config = dict(
    n_layer=16,
    d_model=512,
    n_experts=128,
    experts_per_token=8,
    d_expert=64,
    d_shared_expert=0,
    activation='gelu',
    moe_layers=[0, 1, 2, 3, 4, 5, 6, 7, 8, 9, 10, 11, 12, 13, 14, 15],
    router_score='sigmoid',
    normalize_top_k=True,
    routed_scale=2.5,
    balance_loss=0.000232,
    balance_bias=True,
    router_logit_norm=2.0,
    router_bias=True,
    init_std_router=0.0122,
    lr_router=0.000413,
    n_head=8,
    n_kv_head=8,
    head_dim=64,
    vocab_size=32768,
    norm='layernorm',
    norm_place='pre',
    norm_eps=1e-06,
    positions='rope',
    rope_base=10000.0,
    rope_fraction=0.25,
    qk_norm=False,
    attn_scale=0.125,
    tie_embeddings=False,
    parallel_block=True,
    init='uniform',
    init_std_qkv=0.0244,
    init_std_o=0.0244,
    init_std_up=0.0244,
    init_std_down=0.0,
    optimizer='adamw',
    lr=0.000439,
    beta1=0.9,
    beta2=0.98,
    weight_decay=0.3,
    lr_head=0.00404,
    warmup_steps=387,
    schedule='wsd',
    decay_fraction=0.772,
    decay_shape='linear',
    final_lr_fraction=0.1,
    batch_tokens=[65536, 131072, 262144],
    seq_len=1024,
    doc_mask=False,
    train_tokens=998600000,
    steps=7784,
    dataset='wikipedia_en',
)
Below are experts of layer 11 (counted from 0) of a mixture-of-experts language model. Rows are named router (the router's row for the expert) and show model dimensions 352-383. Each number is 128 + 24 x the weight over its row's rms, rounded and kept within 0 to 255.
After each expert's rows: "gets" lists some tokens that make up at least twice as much of what it gets as of all text; "comes before" lists some tokens at least twice as common just after its tokens as in all text. This comes from a sample of Wikipedia text that the model never trained on. Tokens count by the router's weight.

# expert 113
router [ 84 118 122 108  89 154 134 120 127 149  97 155  96 108 161 113 106 114 107 137 129 178 123  94 116  84 107 112 135 136  92 154]
gets: " |", " be", " which", " been", " out", " being"
comes before: "\n", " ", " 0", " —", " 1", " %"

# expert 88
router [102 129  85 143 103 135  98 115 122  98 112 169 113 101 118 123  99 136  70 114 172 164 155 109 147 143 102 130 127  73 139 134]
gets: "|", "-", " ", " July", " 8", " March"
comes before: " |", " –", " 2023", "8", "6", "1"

# expert 3
router [103 139  97 139 103 139  87 116 124 101 103 173 116 103 130 127 108 145  90 127 163 168 148 112 139 147 102 129 142  78 147 123]
gets: " |", " 6", " 5", " 12", "a", " 13"
comes before: " |", " ", " –", " .", "(", ";"

# expert 85
router [ 98 125  95 138  94 134  91 114 100  76 104 168 119 110 121 124 100 129  84 114 164 159 149 110 138 119  87 131 134  95 142 123]
gets: "\n", "|", " 6", " T", "-", " L"
comes before: "\n", "|", "The", "In", "==", "On"

# expert 41
router [102 131  86 139 106 135 106 125 134  98 115 165 103 101 132 128  87 146  87 131 156 161 144 106 127 141  96 123 148  76 138 136]
gets: "\n", "The", " The", " German", " English", " —"
comes before: "|", "-", " ", "=", "The", "=="

# expert 106
router [144 165 135 106  83 113 133 123  88 123 179 176 128 135 150  94 101  92 121 106 151 131  94 154 127 123 104 115 152 130  95  99]
gets: " 1", " 0", " 2", " 4", " 3", " 5"
comes before: " |", " years", "',", "'", ".5", " January"

# expert 109
router [133 118 110 145 135  86 100 143 141  76 101 162 105 121 138 101 110 101 102 136 162 141  93 137 101 145 107 128 170  95 154 102]
gets: "\n", "-", ":", "|", ";", " /"
comes before: "-", "\n", "=", ":", " /", " •"

# expert 99
router [100 135  93 142 111 141  88 123 126 107 110 182 115 109 133 126  94 154  77 128 159 151 148 106 138 137 110 135 133  87 136 129]
gets: ".", ")", "s.", ").", "\".", "a."
comes before: "\n", " The", " He", " In", " It", " She"

# expert 39
router [ 82 143  84 138 110 133  92 130 135 105 114 171 102 101 132 113  94 140  77 118 168 169 139 111 126 123  95 123 141  54 131 141]
gets: " |", "\n", ";", ")", " –", "==="
comes before: "-", "\n", " ", " 1", " that", " 0"

# expert 20
router [ 92 137  92 135  99 133  99 117 133  98 123 167 106  98 131 122  90 134  81 124 156 146 147 108 123 134 105 126 135  70 139 137]
gets: "\n", " ", " 0", " 2", " 3", " 1"
comes before: " |", "|", "-", " /", "|---|---|---|---|", "|---|---|---|---|---|"

# expert 35
router [112 140  90 137 107 151  93 135 125 101 104 183 114 114 144 114  89 154  90 121 169 168 132 128 134 130 102 120 147  84 138 132]
gets: " |", "s.", " ", "a.", " 0", " l"
comes before: "\n", " 0", " ", " 1", " 2", " The"

# expert 37
router [126 159 108 124  94 140 106 137 136 120 103  88 116 159 126 164 127 139 130 131 123 136 121 125 131 132 129  73 104 122 126 140]
gets: " in", " of", " at", " for", " the", " on"
comes before: " the", " a", " by", " his", " as", " for"

# expert 27
router [121 116  97 164 116  97 145 163 104 164  73 131 160 124  96 103 128 159 144 106 140 108 143 142 132  95 110  81 132 124 102 114]
gets: "\n", " the", " of", " other", " these", " are"
comes before: "|", "\n", "-", " 0", "ie", "|---|---|---|---|"

# expert 42
router [134  96  87 142 151 144 182 105 149 157 109 144 136 139  99 176 149 105 135  98 141 127  91 161 127 100  98  98 170 131 163 137]
gets: " in", " of", " for", " on", " at", " by"
comes before: " the", " a", " his", " this", " their", " its"

# expert 57
router [ 93 126 103 152 115 152  83 135 135 127 118 167 106 104 122 131  93 141  89 117 165 163 142  99 142 142 111 133 140  83 139 125]
gets: "\n", ".", "==", "===", " =", "s."
comes before: "\n", "-", "|", " The", " In", " He"

# expert 13
router [102 122  92 136  93 136 100 118 130 104 106 175 114 102 122 113  77 143  95 132 151 168 146 114 140 150 100 115 129  75 138 109]
gets: " |", "|", " –", ":", ".", " It"
comes before: "\n", " ", " The", " $", " 1", " USA"

# expert 65
router [120 117 112 145 110 147 119 160 119 105 124 132 106 128 142  95 105 148  89 122  90 119 204 125 125 133  97  92 163  85 107 105]
gets: ".", " and", "s.", " but", " ==", "==="
comes before: "\n", " The", " He", " In", " he", " It"

# expert 10
router [105 134 107 150 149 132 114 165 154 149 169 139 122 121 175 130 133 100 146 107 144 167 158 110 126 132 151 116 101 116 110 117]
gets: " the", " a", " with", " of", " to", " his"
comes before: " the", " a", " that", " his", " her", " him"

# expert 89
router [100 120 128 100 129 117 135 135  68 105 110 138 107 119 104 117  95 131  97 121 134 154 136  96 119 143 113 115 135  84 140 141]
gets: " |", " ", " 0", " 1", " —", " –"
comes before: " |", " 0", " ", " 1", " —", " 2"

# expert 2
router [ 95 128 128 188 141 118 106 134 117 124 144 135 138 124 137 135 126 138 110 146 191  95 135 122 131 125 132 139 110 108 129 115]
gets: ")", "),", "\"", ").", " also", ");"
comes before: " |", "\n", " –", "5", " he", "4"

# expert 79
router [129 110 175 129 106  68 138 152 135 156 158  93 134 151 122 117 145 167 145 146 120 150 142 161  73 128  83 104  85 127 110 133]
gets: " of", " with", " by", " from", " to", " between"
comes before: " the", " his", " their", " its", " her", " this"